From a checkpoint of a small mixture-of-experts model trained on Wikipedia.
Experts: 256 experts in each of 6 layers, 32 squared ReLU neurons an expert, 8 picks a token, a softmax router, a shared expert of 256 neurons.
Below are experts of layer 2 (counted from 0) of a mixture-of-experts language model. Rows are named router (the router's row for the expert), up (a neuron's input weights, with its number), down (a neuron's output weights, with its number) and show model dimensions 0-127. Each number is 500 + 25 x the weight over its row's rms, rounded and kept within 0 to 999. Numbers have three digits each.
After each expert's rows: "raises" lists some tokens whose logits its average output raises strongly, later layers aside; "gets" lists some tokens that make up at least twice as much of what it gets as of all text. This comes from a sample of Wikipedia text that the model never trained on. Tokens count by the router's weight.

# expert 91
router:510481468547474517473505547519533482535470462473516513461481459481472513503502508480486489461511501522532521473539477496514539507530490483521545480525498486491472515468519497483488471477497480542514525524522513526475484540467472546480523480507492511550517510476457500517528492538509490535505506504531467513520487477524494524520516525485461487462516532533443472494519516473551518491521
up0:462473474492534484473473504505519497521479453466514531533496477456511493480513505539473543518521543532519506509474477507493540524471454476524513491534529497501480513504547514510524464484506482541488481484507541471498501477456500543520518504524473493516510468505455483523540497478480493484492523477544530546465512524527485502468487489499504509465492529517472546514508546490545513513538
down0:505484476480492467497482489484516502497492501472481546507493483463476501486506506505488493496515507532499494495491502511496509487522453508497492522469516481514515497511514480499502479503487508500490481544566462480447536522472550571467484544534492465506519523471524489525523497536527511512474447486509514530529453531469534522514485557507501475537486512551531514516482507431460497507512
up1:534518486490463505516518502514507499517493488510519485501528541492501474498501472494499460488504511512435497486522495482524539523513507487539587470472511495511467497505510474514531470558529485521480505465492499499517499527514440527464480476485463498510489519484499484479518464541484529531516495479525422520487463513479519498520536478514463487456485503479495470514500523516502533449498
down1:478477508446482499502500494474503488494505486484496492544518510501510489484495463501509506481491508493458463510508491505505514503501463482477435470469483490505491530491572485529513494518487535448450527520501498458457555565509474501484519522493541532514475520509522510456494540508497504511479522504516469449513521512520552488515483532526520552516521495520530520470471488516495507536521
up2:505507536474464496455474527510511515522556490513490493465523518457499556504500537519554508512488491487521502501509500483508490461529505498492552516518514499524473476475495490502522530509502527513459465527524478511522475496499487490498509475481496485497531523518476461502481490491536469507503485519531479508516495470486470503443499551493481486518465468520452485532460497466489527584544
down2:511522505565502518471486518476495532535518457484510538452484535482497486485547511559449513514523495504475516533510458472491493549504520501532494505496496528521507498506467533479509496473523556525499511549492500495521494507510464480547530495478517482542521534497475476497505518511548475462506521494490475473512467493478446496532486514481468550493505502518507488459508502489512521465518
up3:488505506492469529494499483479464423526509514539527488474499508544508507509481506489472504524535478558531535523528509489492484509507450492509517461485501496512465522521492511482522537564498487507494493471487498505507516458476460494506512481516519429505532488487486494533517498497467481472482498495466520477491494573492507477506505449468504501455518501538521516457492499476528547498503
down3:513492515496482528513493485465521486502497503515500479537471524450499501479528507518541497545476458489502502468535508477485493511494442540486494473497471508531471502490478473513459529511545481457482499508514466459476536477506520535483502471486505495519536530467515503520466472468475500489508503518424501487512498507475466486499488531506527536505553470466545477527461517499489499559507
up4:430493440525518537519513511448510487496479490526512502476519516472468477487489492475490519476487451516546564463493528483503546504520469472521492497503518503455508465473538475476516514483486473513533510569522496515475492482490471490508513464525500503514485511523510518543531460475519481561493514507520476511501509505540502536517480514554509503497515522489502497485492510502510536476500
down4:464491472517514491465515454505474493503512505497518535493518514462546503466508495501543504496515489557518497485524511488557510468506550491494480463521539473527494488507460541508482431490465523537471493500477493465530541518479475488515506478537504527519516507472454482484505512550488460485498513467491464515507491532493479467482498492524467527518483497503462481515482470451514472516523
up5:483486452530512463505483509473520511500461491490484472466500505472454507526491466516594469470477512502506535450516508548496526537505483476492497486489494529523490481465523529482490482495519483541480484547509514541481507492506459521474540524493496481529496504471495514482472518530520549562520470511492476532486518478529494471489527501508498492491517479526499482527457511486538519478486
down5:501484514482502473486503510483514492557463513470466512500477503523488504478493457517476512483508520522534534519482496483525483488478522525475517477508549534471551506541510462541474467464498546501461461532523494493487474473485500522541542473525517511512484532525524506484484541486504518442490547510522501537520495540478496489479533540465494477475495500512485515463450535526486518499503
up6:505468474521490503486512498515499528482494496504486509479501467533455517509493529519525532457466507520501555480537487482524512445545493500518526469531509554523511491505483503440504461480481495506472512490511505514506512542461470513477512487503517452511539497480478533505536524517461493490538493532496485522529528523507532534522510478516520482483499533489498530494533505495506549589491
down6:491505537491518510525475486439490480482475481492538505502494452511517493507441510530486510498473481509487469468500535536491520468500462492489482522511504519474504502516516532464458497502458496447463490494502514415502532461469515502513468514504497506578503480457518511500519502506482496520493457551442522503508531492502506517525486544512504496497498476456494500533495492504508521519518
up7:512521502488517506505471514471483499472517505543530453484513521447453501504501493535515532523506476523515536476492500509526487497473482509513531455525496523481478530464544518553473527476532475516460537530500494474466470509487508499517508481477530560511490496512459535492507449532491481519473464526510529507523515500493485528537522525470510516498448484496501469511505500545485482558497
down7:554501506491508489480472468471507502515470483424509463487548498486486475452489484518532506494478493501460516472494495590487499461516507523496475550538507484480491484455468491525483495492479510478465515503511522484485476467497545545515559548492493488500470480501482511511524492532466491479496493491561505474502494499479512512528501538505485497483499493523464492494510535522525510523498
raises: "le", "ular", "let"
gets: ",", " and", " |\n", " or", " by", "),"

# expert 41
router:522485465524463517469509542518534477527468468484517513459506469482467533512503490471492483465495494518530521475536476494508529505525488485517551482519502502512470523470526491477476470469497478539508527520521512523475477535470469544491526473498489507540520506468457500490529492534522489547511493507536471513514499481521484531523518523485468472459512531535441469511517505468550523486521
up0:518499480479510518530501470512506518581526452479491520490492520481518481518503522529513478493550486548493496494471526471482528489518544468517457543487493483520481501549541499505489458485502474518506480514476514487523476530521488485541491509487495511545498449526522495489521487527449461496458523511491461503531503479541528512534542478488511489485515464519500519509488507477535505480547
down0:462505506454506515484491499523501526483519485471502440471526503517501512530494509552541499527488483509473497510449469490524486504475463494506496480558472518485512518527496513484509507508524478530543517510519536506529496501515479426521469529526468512544509534479498492474528503519512490514520488478499498468522545490455493452491448509511488446449492530521505526533482492495504458491479
up1:471509508475486495476484497521570453538489525497497501499495497502446483532510489530481538439494514514496516489544477516506491503499441436525472475466495481506476508484502473504472468469533507523497538523511507504512497482467502530483535468488511543494567476522504469523538502541439475515499515469539523513501487510503509493515518520466503510473478486516516505506519496475480495460474
down1:520493523490539515493462476506476519458509494450503469490483500500485501536495472488501485464535457461546534525516422525498510438513511491503514488444513489456526529488523456465489529495514531515472478525520524496512539483505491503533503537515513504483518499505527496461494504517505517471538500527491456515478488537505492492477520488508518492485528518535470477515533530492448507541491
up2:512496491490495547493514515473499528474497489448470501492508465465495496505504517499450486488493501477502528490522525473514526484526489471530589473521526522516493508511554503494533506530510488525538473492536516509476449532483490532481511524483551505488498544547489511493531516521519508515507530539512456523560500502522500523467517506534492464505531504511458522514515548496533483491516
down2:462479495490473491499506504471518509518484451530507556493558510492533514495489481501482482486469500534497517539481520576495498482511534476501578530512497503518506511494463507499456493475513531481499490512516508466508465514507488499561526517503452508456505528474499504514490523487529518493522498468495499479490443549494519486475517549500471511464446480520522520534513518513495503510487
up3:462500519499544496460478502514479469513493509507533546448488477516508528516524499483514493503472500464522491473495528491489494496542453507513506510511538483499478541491523522499518480448517461531491491498453566504456485508473553542537498472517495462505505522514520568517530508489497480512497475513512482524494479498464488496520505473475494435467514497485482449474518515514526481510522
down3:495478553520536467540491510475507512508504517479531513489518530565497504505493485536510512490531496504494463480469518410502524488481489477518489518539513502517478497517525494521495467507480495524509474505548471488425519516524539485472490531496482511503518507447527480508496533508490453476511516535466531517482506527509501456535499518500507504489487464504480536471513476478458476472479
up4:503508447472509471460517490531543478496456519472493513527489469461472512520492492482464485488519488512470504470479467509464537505534457493532463517488500480530491490474486506501480485464485539529530481522505475496485465518472460497531489495542495530561458453551471503496484470495499476483515483480502518538475477489504491547533486466529528499473499476536499515463520503493526530526497
down4:495502509510494476519498487525513492481475471498484525475526493497481526512509531538504471474497509525510487531520469467466502510533479488513509504485521437497545527489534472505491518520503509537493522473435471457477501523469531534486547462477522488522491469491482541491489464555464467515492508471488518549457485507453487501521517519471495521483527470516518558492486530517467534531516
up5:507458459483541552475476524523505517527524488514517515487466533516478542517506511527503513511474455480505484512527454495493480521455431529474535483504464470488475518503461493549452522502501488525531511485492471487501494509495449449490476468535514487494506540542450522503515498516494510517520481502527467523515520457519502515489509492526535455479518490494508465500522507522486499475496
down5:508515489457483473512488490501461502493544525498465519512510500500459545503535491516522466476473502508503536520507464488492530482492516507455494460484548461481511491481485479500469520511529515448519468453470510496462478454461531536503499516499459521532507510535431495521478500453460507496452449516505521496501518533506502514512517472527506469509501510480455496502516481489529510468493
up6:462461511458536551492493536547538491521535498490496524521513526485473537477480509511479550504532518539489507470479497487477515513550493452502479476498508501513474519502511538496511523457504527525495503501496547487435514512499455493460532528492496458539470521504471500495486501528516499503451480494493464458513453524480493491463487520527494491502525479533461477487493509484530508480513
down6:539486534533458549525516535527493487484512533508471500497467483541529485525487502472501548491485514531543492505504500526462506470562510471517517455520511528520470488532495481535524481477473489523458513475515483528510486486473491472488517469510497495455455497549442538462506522514522523502503508506500478540521474526495532518497540462506475512491519521503524484498469514530493488493534
up7:508499450509539454486499474487514473517518558497492543473477491505514491534507475486500482511426520521489508523488492499472562487500505480494471502470488541464489514504498514460512410439509445509520515482469497480494498491501443527490452483488478460501494466513512491486538492514491497493519503496507493495497494493528523475513473483499533509485518537509524469477509514466517530506523
down7:449522496492497495530540509517529485510518491527470562515502465491514547537508490538501505469533523517503532489494487539523513499530473500485491514493522522507514540500444518508522475510484490485500585490499501524474490536503481510519467511508538519465480499509544480470532536468475476509490470485486507509530498482489435511497493540531512473484494471528498524499476531499464542508456
raises: "son", "man", "ble"
gets: "^{", " film", "_{", " ed", "*", " public"

# expert 77
router:515478465533470521472502552509536478521465465482521515464496456475472514499502499481486479460506493517533517471544471504514528509524483484516550477525507493511471525471518493486484468471496464546516530524526511523483478542473472539490519472497485513537506501489466505488528497535521487549504496492532478510526500481525486516525524525484468472459518532538441473502502512474546515473518
up0:525412495529510487505532517517528527501522483563508493520502539478502525478519511483535524478502499524503506460458483529462476476539483496515522491485466462476480487464520505536475471487504461504489479530527537491515470514539471513503492495521475460520539495456450515441477485548500544533482486496506479516484523497489493496502510494491525504489499528502497451522481492471508506475498
down0:474486495531474480548495540472537517474530474498529493529510520472496495468520479489503520511498506461514473499495517489511508430510510482467543514512512512510461503511516528472469503497508507486496538503499527504497502459511501516494513523522494458513455558479470512540464481498457511520540526475484508491455536531527459514460451465496513493533438487519465531521507519496518504528526
up1:511492480488469496501500502526511530513521475490507516475504465502497500506520516526453496485507496465494530498529501475551468479496511538473533501480483462552447526485540533514466534441515497526488482527525507495473463535488452509473527494468471520526476440498477511488499484481528505490490519532489493497534481441514439508479505546505513502520533509512492460460517514531535517497499
down1:543536511484506488508523543447511495481507495506496530548493517467539503478496474462528506484484521551489476473539497522466537504489537467469470476522505489524493462504492475448523469462509522445478512471481518471495481502510516505478506477519477486477464521445525517471503502467543475479473461525486494468499512521468490480498508521487478531490457550487508483507513495521529528491526
up2:531482530500451536520469541505537447531519491510524498452519501511473478497571502480499482464531488505531516495517482510496493518477459488501511523505540483501501526518522525485486527473502468478508548486452520488527502511489472510474499495539520496505553520514495492485481484545501460547460525482533490501521463467469501484535493483521486502506472529541495512494487512514570503488515
down2:466537458455549556487522538487512523524534477464475540478530504534506510502468487520505486485474543484491489487523485479491506486483493512489494490489481521461472526465462516488530511500472509449516509465511528489512528509526499517488506470491494518521560507487534480481518506467516494495536477520519571494477514526523532534512489454520518509535517521510514498471531465478479491459472
up3:531476494490482506483520500484429488530518530460512504520493504546457507497524486473478518482530471514542487467476530502529500500516516548451491505505489466473480542519489513499482496477517506498478480506477508452495523557446501490526526464468534508504505522492530497506529507515511544538442506480488502488480528521459498504519485539532498529506480522506521504466545527505508530457534
down3:529519515498518474480508468509482506501532510526456490554476496517490479475487460510508473562470502515489462458495530474525478467537465498482490467468471554503533529500526502468506507498522522480555488467481520486458486509494486490487480522565506531527554510510532517512459515498506504476490512467482518498478510450490475492464524454495492490481567500499504490478500506516509488528502
up4:507531482499487496487499481506522489542487473495489492515468482475510546482493512482507493463522507548518519496512523515519536510511474502508487476470483470504451472515497494465484502492517497510553512500520520589496503502476425533522520479478522499484500497572460487532553515469505517553485529536474504493516542488455540512497463503492523498484536512490475509494467519512523504513499
down4:492496528499505516549518548508490541492483497565515528523537477495491504500505484495517479553468451492502476433514467507490479468482529510469469491500518511510529495503518484519461480507503471505468534509466524455539498508512492523518523491504493458521490490475500461540468483544495561512483507531512485517482496491471497489520514509464526478520478441508467535480502479485462503515460
up5:505487490510445526478514501491516509487542474528458497515508490522463483537516521463502507474537513469489517542509521514525469506483508513537529487490474521508501455433520491430529537504498496460486526491472527499504491494482485519520528505542461487544468470498501521486496490469504498554494551508493500496509491528501518519468543577491529512499540491485522519516506499531520495485489
down5:510533537495539510527529496504500534516512494511477511484467495539518487523535458488489483518548468509487535516506496507492514538515530492484507492519491470481483500491528507504509475460474502527490470493480502496532474450495507480550543456516500498482515509501530500497512477483542497542461454499469488492549471512538467528516518463504487528489475431521526527558524470535508489496549
up6:525544492501517534518530498488520504497502474497514510501519502504484500497507514480491466475507515494538509478503517525506514520514534460504490488486512490498511487525508525508495493480504516489541480473490564521505504481494480410542515504489520489484522570549487439480529484508508461519474502502574529494514514508502540468520505468469473509468504504510550455472512490440482520492471
down6:504530505541467502454461491515533535497522525479516506521495473534482551475530494503483478498547498502432461483512516479556475511529476453512482461480485502543483497501545518489537520489449539477512541502498540504513520488526488524511490467481490560499469532515495514533481503457494501481516491500499508529532522485489517481524526490505491487507515515458506473505462478495479466476491
up7:528465460505475500460465438494485500518529498518475525484500510491475498512506540503496490510501508484504540493508545475516509499541506527466523467498509535528524502468535458485515492468450494521493498508489475494498502533464492540513505513454505505473514494468471480522541526564492486512470477492494473511527490440514519496489515479492547506522433535506479452480484501534531499465508
down7:470519541509530527526531501535494507540518534498478504469454467479501515461491531500502534486550494511463478477474505467503504558485505526529521575470472496514512483553481485498479527480500515505501501501449558501465525485512495517533428527510500506526503491528504516493501492510488537480482466509499523507511487526489495463508513514501515463547498490546516502538505504514522481474515
raises: "ty", "ped", "ately"
gets: " and", ".", ".\n\n", ")", "==\n", ")."

# expert 28
router:511481468527473517478503550509531481527465462488519514462502453472473510509494490474487481463494488517530517474546477504506529507528492488520552481526497500517475514465525498480495470475504482532509522526518508529471476533463470541495513470498493498542516501495457507492536500537520483539512514495537466520508500484532476528518519513481469474453507536545431467499505506477546518482515
up0:457476468513492486528506552528504488467500502466530493472526519516510508475530486462497469481506496567543508471515472549530532523510498481491519481484527506553468507489478456507468484485501479523527550527521509515459535543496513527512490516512491525497475512520491515549499544513453470503477488521508499496507491462497506467556523501473515504500549519477461500519507479493495533511531
down0:467498496495528503478538506499471509465511505487507477537487529481525499506522512485488507473511518492446474510481563504444529507538514502476498564503498532495524504536481506519495543496519463490541520568499546500464494520492494502484535472504496525458508539543506473517477478506490510464526508456506490520460475500494504516468485532463480493507480507460481521465475483519471452525483
up1:489508520496474499471490436525534478507501514507500531471504469542494529537531481508531466507481502504516515474510495514533484483489477545587507495527497477488470505527531558460494512465509510531474487511529497465481498550497500509502530499466495453554519530514492552530493510516482482540491528505530482509503472486503522495496485526493519505465506530512455457523522507493456504489513
down1:500524504495499500564483502465475486505507529529485479482451538499495514523505496508480522506504520488503540508449495525566461464522494503481524496512486525548497454508509532471560510553481539500519488499521505478503518472494506483505483516505510497464503546491482493514453499499517491475512524456473494550480501504548504509468561467530544515493475475485529519500488464507504492531527
up2:515487531506480507453532537483514540551496505468479522505519529507454488475495486513488551515512457551509493488476506506516507493519476518479520446495480510539481555497487553486521505499503546487504498502482486470485520526469497511553532480485497475509489479465444502524460471502553483488504480507566479505519513483469486530507480510501510522456518477539477507482481490507537504514519
down2:479503495473515483496507560555469509484524502541510521489516467535522516514505486472481515501453478522512471489477484508505499479487514502506495467497506520539533494521525514483498491480548539477518528496523521483448500487510525479496464530469532470509475496498517469458495536499470496513500540525524494478528478547566508521474513456540510496454524518534481506452499522481551516494464
up3:538452475502504524484499464513511533496497473528518492490462517493458491461526495513477495519475478541539520470519508499477481524498481494460550451520524531508523520482505511522529560536518466518498520490518502501517533513512520500514549466487487505559549520474508469530539467533464472497487479492465471501454481490475498496456473505480535528491496488512478506515477520500527466524484
down3:496508539478501507491512494461549495511495480461485511507516507518547493480472503509535530520514497470530483536542497482511537497496493505472493487508528517501501466484466528476468497479480467520532493475477485454488508465501490449495551479447481519494462499457520498472501478506463506437496505541507467525511551492515454490485513508510501500530464544475486535496467505510512435472481
up4:536499448527465510450506487500497516480501499494462463446488549500410523539457523547496531474515465489538529539503507442511488511473494493490549486519513510436485512561495481465465477499485447536469491510480525502503503546515527529483509512506483482513494471492512501504520473506503473489491500508524503507526490488482512506513488500486494539506504503506486508486494499505514499474520
down4:511507499512449475466545505512512515468544438532511517560502515497486490522447546513520505515492491476535489501531490487519547527492565517496510499522502500514508526481497536498514507474493557510497486517513527474521505452536526456484534528490519562543468527476512519524491500523503523531485517507517501456486497503518541468482515497519496498495450477494497505489495519544506512507510
up5:547483523511514523447495535525494491483461521462487500478530522546458482497508481521508465476471511526495530479509496491479525508494483493560509551532517520491505543504505506483496519493476458498499525484505531473517474547524488542483531488468503478465513513483481508507522473547508496534489477478562484543469466484487495525532528502530514519512505535518489504529507494519514453485557
down5:507524470488497511545503464504478508516521498506501482486522519493489541507515482497542430481514490473502445465486500460467515512506503517547501528510513567516529526495540480524486506487493472502497489514514471442551509501449478496509519521463511483473530510477518463495492491478486503482460498486499483489495510487500501506473551476568494525541473486514489532487502554521482472457502
up6:490507499486500495464490493541498515480506524490510501526497492512486522495504513506521522454517463514478514507459509512511505467471499461481493531566515489486486464494513513478467456511510525541527511459496510526438515482532526517488555525500492507486565530480494504532489500492496508486453466488484469543474503527514507510489506511482514515537431562503491566518537495475505480486513
down6:511496523482521522504524485549519504468514508475483507485514492516440495514498553537488524512507500515502500495481525503462519519495519492493434502459473483492488450478460483507516516492501530532477548525541515526493491492504550537491464507511494470500478455517467479508532516519524513489481446482491488506519517539524518506475455502523494496501461485454536559458526531514495512528529
up7:498466539527494488501498519525508493511497470455480486498482496457468476483492507513500566500467468549531512467506497439541506516507544465543530495533483505531462498507522545500508505521532510520482479531481483506468521554514483561492525486526488476525516500518490487521535474507558485492526479468492494494486493522493451517474481506526476501494446521506460486497502493521528522506485
down7:530506496516494458482507489521532508499524478504500483497514479489536533537505514501466480478532482561528508551495496487457502505520519469503493527465524497447485539466500478504520532504515459515530470494498511474476482472488441513517555475475497505520525468502482562514475479523483499520467480529464490488501500502521492538559500496525540514520470504520493439477473478500507514528529
raises: "ition", "ivision", "itions"
gets: ".", " |", " h", " re", " be", " ex"

# expert 64
router:521487471538482525468500552509529485526465463488514517457493461479459510510509497483498487459494491521533523483530473489509531509527489483521548475518512501512476524472524502483491468476499467545512527514516517524483469538466468543489521470494483510539511500493465502489529500535511493545503499500533472517520506481535480528523524509488470473459507539537432469494503510464550516494521
up0:500491498505514524507516486548487498534512497507481544467478519522524525496490514475471515526492511503418550486508476519519571512527470526532491515510512507481508476479545524511502467458494517541490487509555498540503521537485489488517511501483488523513463486467451510497490478501490502524451499493540478448513515458516484538522521522502481507450537471514507492486461511488525492524523
down0:522514504507512520488553508494508496476501495501495534438513507569482529515459482521500513510455496482523476512481466474487545482519457524525519449503475493531498504523474488504523492500482515522492483521448491531521501466520451516506542484506482474539503520470514533475525514494531494472511549550514505490526477524511512529475480514524481455480506487485460472535445488477478472500516
up1:478485513515463498504486515511516511470520481490521548483505474446460514499480505516526474496509497527496501487508501501503515501511436519476497493491498463486494484507513477468502495474513520480475520521498510469480476487504474547481510459488509509492528492481449422493469511478524502486441528506544496517442467457503499530456513553467518495462517500512483481476509540489475497452556
down1:516476527508461484478526484502475529475481503532482514507504489446444522530511495480501506489498487500529504462471523512500492477525490493515483541536446498476566466489511500497463495483463505548482481491479507498537467498561561555496487544532495488476486482503518496524453517491494486484494539482490456499502508538490552516495502451500452506521489506509515519490500519518518528506506
up2:496492513502558506528483447544504475488514508517499523505512479477492519512529499502492529510527512505496504475530504548502476542484466468456532486506487516465455503452530516516516532488515518551459478505516469491469468496497499497483526449504480481536500544477556521506461499538521508545510512510526473500500504514494505478489530520490487486558546486548478463512476503469487531494474
down2:514494558483481518508511554528521520524486548509526518479540473491520521465500472484518503484535539521457512510499480500486495524443485490473498523536463523482480515499480513492481481523552507461484494492567496490482464499506505496513509508498484482478473520521502526472475501499499519490446506510517438551471523530474505455528462465510506490490502492471486472493512546525458476479502
up3:524488490497516470483510512543475510519511518508498523501527479498466489497497505484515472545562509512521503469492460482507515476511493513537464502506530457522478494496491491472522496482483503514464491483503562532505502423503534545506542566451469487512519547494479483518491495509515476494507500528504493494532473475518474512523521495483543527467510504472477512528526563476542466484492
down3:518504495514528488475513470468535498555507451472504486512506487518545504506499509529537500469529519493482555516447535540471557499467482510446507508509484532519497492526553509490498470493505472509499447514509503484450464504528509481519499501484464512487504503489500478487503514516500455513483494478520543468506462502518435455491492513452472493537488497507531511474518488526496464502498
up4:488518495521499481493507528501487547508476512471508503495529484500506478491483462502511463512532535543548518448504477461451507510494579495539509513510552510496455497478501546507460460479470501524446513509489498452499515501457478506499517478503497467535498503492474524502512534526524462472519500465536526466470508532513494521502488499518506536470464490471494487509515524470519466476484
down4:448511515481531514515481510461526514494518442493491534543499513465497512489524517481523494496465491469499476535482494510524522482446501477469516503493519532539502516492493481505492510554564486484532486485495490534531486503514526505522451515545518430530514502524507500509498492515485456473521522509494541512485487523511474431521463501493526518486487467532486508486535496493498557515516
up5:432464484488524489491516464579521498527495507489497480498518434512485504497522551538474500490512484474505479529457482482507499483475475520521548493509495517520538542498486486502518468502490481526455475533492498480479548524478580499446504462504499503561492497516516485486490494540525484520493532492548502525520504521504477518509490482489503518510506488481501508505512523539496493515494
down5:470510529474527530501512483514495508509493482548454496496482477478482482558481474458504531486496467447515540542511526491487490514481467513523508558496520499490496492537493482510479438503508448502499473488476505488515463466527483530529511504490514484499469480479514551489492486485487523529536487475488470452560447502532514508501476530494525518510527473528492508477521502506474455523485
up6:482474443488505467485519487529489518534502464508495463505530511500490509514515529529523524445540470533519468460479503489563508476478482507531557502529540521490499441512490484504530498516501516536490524507514484509484518489519523514482497490495473509487505470489464440512537457523518442475501525495519480508512503545495488492476507517512448481460474516511523517486508503493545536485516
down6:515514535516520503475508483490464525475503533542505499510478528535532505503446488475504485530484500472480464515514511499487456483494444462487548513481458569514469462461521462549490521489480500501503519502460503470507508494550475535496501510501483517491494487526524500508460487477470463492476482487487467522428510490504519496510517512515482507502554483454512517499510467484476537508514
up7:509515555534497487522518504498483569541513507499484499512464540523499445509516481485536481455516454522541499489510487537504536470514514502522508501524487500505464472455480486511465427485502500496487528507532474521490488538504497550530488503487504479475471475479484521508518495465519478493490522486534509510494497497480482515565472544493527510511543464517461518507507489537480502490532
down7:499546465486549512462462518464498492537488489519501511504496494502529481494504568548482514489467497519510493499496492553493511442495518515545508513476525533468502441509510522510478521542481519524512502498499505487485479502506533535506469499471500543508480492505497541485501471551445481483499484495516516492521517522480520520484481567489529511476484462519561520518521515520471496525514
raises: "ork", "ink", "areer", "inc"
gets: " a", "3", " O", " W", "o", ")"

# expert 236
router:526487464525478523473497541512537485520477465477526510460505465479464505511498481467491488458494497518528517478530477508504531501526484485525548476521514499502479527475525498473481465468495477537509528524521523528476484541463466546488526470496482502543515506469463509495529484541520486539507501492534470512517501485524482532521523513488478474462516533540444468514509510468551522493528
up0:500515466500462529464504486497481516515472494529498514495508500489476521489504495448515504515513464498501525507502488509482520444511520480545521517454489508530520505482518480553525483511506467530526487541471472491516487479499494583515476450464522527540526457539496482543469486478471495512460482504529517491527506495487496536503504447520473502479492515518511443513519495508464552500489
down0:491499503514483547498519496518508509489515491464518482506498503442484498558507443523501496515542502473528535475485515495473524511493518515532530530514474486528469477516478453518476535518521494466519526521481457494518487510503473496515550513489464517503479512479492527469480525521502507561478472519446528491469512486464520497518491478562531518510521484464487496543519535481533519534533
up1:473480473535482469526506487517541516492517484506502540473519481482499464497507514472519511527496480505541520478475477461472529518553515489520577492482488516462470503480500531515512505480504459520472517481509492490480529507467500536555488509465508489531503468500484466508522482504491524537488500481540455560503476509482471531526468472511479501466516552474477484543461528485517481505491
down1:523501511532505477474515517464527493447535494483512527492476491480544455481466508453489466519533511492527476504543478481459486448525468483505451491488486534487469508488524492468499494522515548493508503521529478480438539475505435526477491514486522526538488501493460481489495526488460507457499447497509515476516486549489511496517479527500505489499480523527467472519500519499502506495527
up2:482492517487489502486474495531494534562495484510524497441471520521471521485464503491505460473509511526494483506517491496466494514533480469525485506497488469522542532497547472489516504472486535500470520530481508527461432499506491516528487494515511504519528468474540502492470541476498536527461513505454467510489526492506480504482521500530496486453502550558505542510518509454455525483496
down2:500497485463519430543448495496485538508521518544503539463490506469455489515494520484468494528524490498547507536531473462544515484497550492487522485527489491531513500490529530521535503461513509504513553519464506525492475481486536477477475538515489491479498514509512537478512527479491529477498460478503477528472513493461528523518457525523485497488523475510496543482520522472495478482476
up3:484508509457491484496506517481476484537463473477490512468538484538460517504547501487503459456547509557509527481509503510459491489520454507504513509497533491501472470495534519497484494467516483512468523517512544544480466506486511502513495502551528534528495455526456529502539543512545502499481498504503532539481533493490497518545475494513501513464458500518458491508504535488529482515468
down3:502522482483476518465485558526513514497535535497449432503521529522512507489510507531520480514462495490511506500476489481450436544466490509486526501482486506499455516497481507473517470496507432515477493525502505504494552493466534504515490510511490501522501510541488481533562495493521456510506505474478452521504542517473528512476480503497487454463501490471483535494502486536474483503514
up4:510458440519512490523487496543512462461475504531461511514453528461532510498498479510469530507503520543506501467518450506526503517510468518499453481479515539506490493483554505542519522499521488532518492472494481500485510494508492514508461466489448490512490448519497479500515457547495491463529531504531522537510518513501465486525522529490510494480481512547458462513491496529517464508483
down4:443494481484490483525524507456519457529522471509448491523454477496444488514518501486473516486525519515557523495522499511490523495512525461492526458495471481506475474505503486468461519506482494566474515481466489536500539531458524498479484521499502509507525514487501520506521505538461479524486512452461507507481470473566472517480494516506510505471500542491505522489499529545499498534501
up5:507460504526489508484492470466520509509493465501525503472491508459509529499545534526464500490526499499478499483482469506503486478524491480474534481512533499500453461506519486511501493476514515517491512531483536511419524462476509490555517504480458486480539469515431510542498491516539486512493463493536517521471504515516550488467515511480541480514476477507507439484495449492513522496494
down5:536456484507535497547531499473518497481507483525526484510491557481527518487488496491522530537517523540530483502465551503520508495497490515523506494492500457515511515560489513472467487497502519488472493494470542475568497495477500475493548465518534524512531457516489525533480504532517503516541494463485465440497502464479504476511469512507473480495476536468531503473478512471472485499519
up6:483477494510462481462493526455526487536505519495548490497515518501493506463524516498492466499514507497520506477489476493523555497536551525550492516488521513489471502472507522493508492525487425507513481467528525505524525511535501514521534479497473535506538519483438459493529513480495488513521494503510552457524518488498512452517510500448515471490517481487472483520439518491544495479524
down6:506509547552520503452500467506540496506493518536518524514524497517463517501502455521508518511512475493510498460526489454467512471497483475472471472467501465527478500472510503477536547509504499474511581496506526501482538479525523456510534497495461520499468543504516531455482495509491511462532499468515486511484513515519471482499524518489476538558541499524480526469478505491497523501523
up7:484516515520469545469486531533539502508504462491540496472510521510488517522475514529500516500491468484487527511531472529464515520502513468496526512468512494505514475494476486460493486485495421509486517532525508491512514500491478475476501520524482538516523497543419547529517546492438493500513506525478509521519525439501533495479511474511459476485498471520486502518468541494527506472513
down7:487504475528502464504508504485495490493502451517503509511488494506483492508504507524477497498521518483460507505518478538477478485491518501454511478492470522528480501502537513528513507494511495489517524540489512509507489514573507474512479486473491505525477543430489482425522502502557508517513481485479571500559546491480489504476461510547485526497538489517502505507558466476471547489492
raises: "ause", "arri", "itt", "aus"
gets: "-", " w", ",", " he", " part", " his"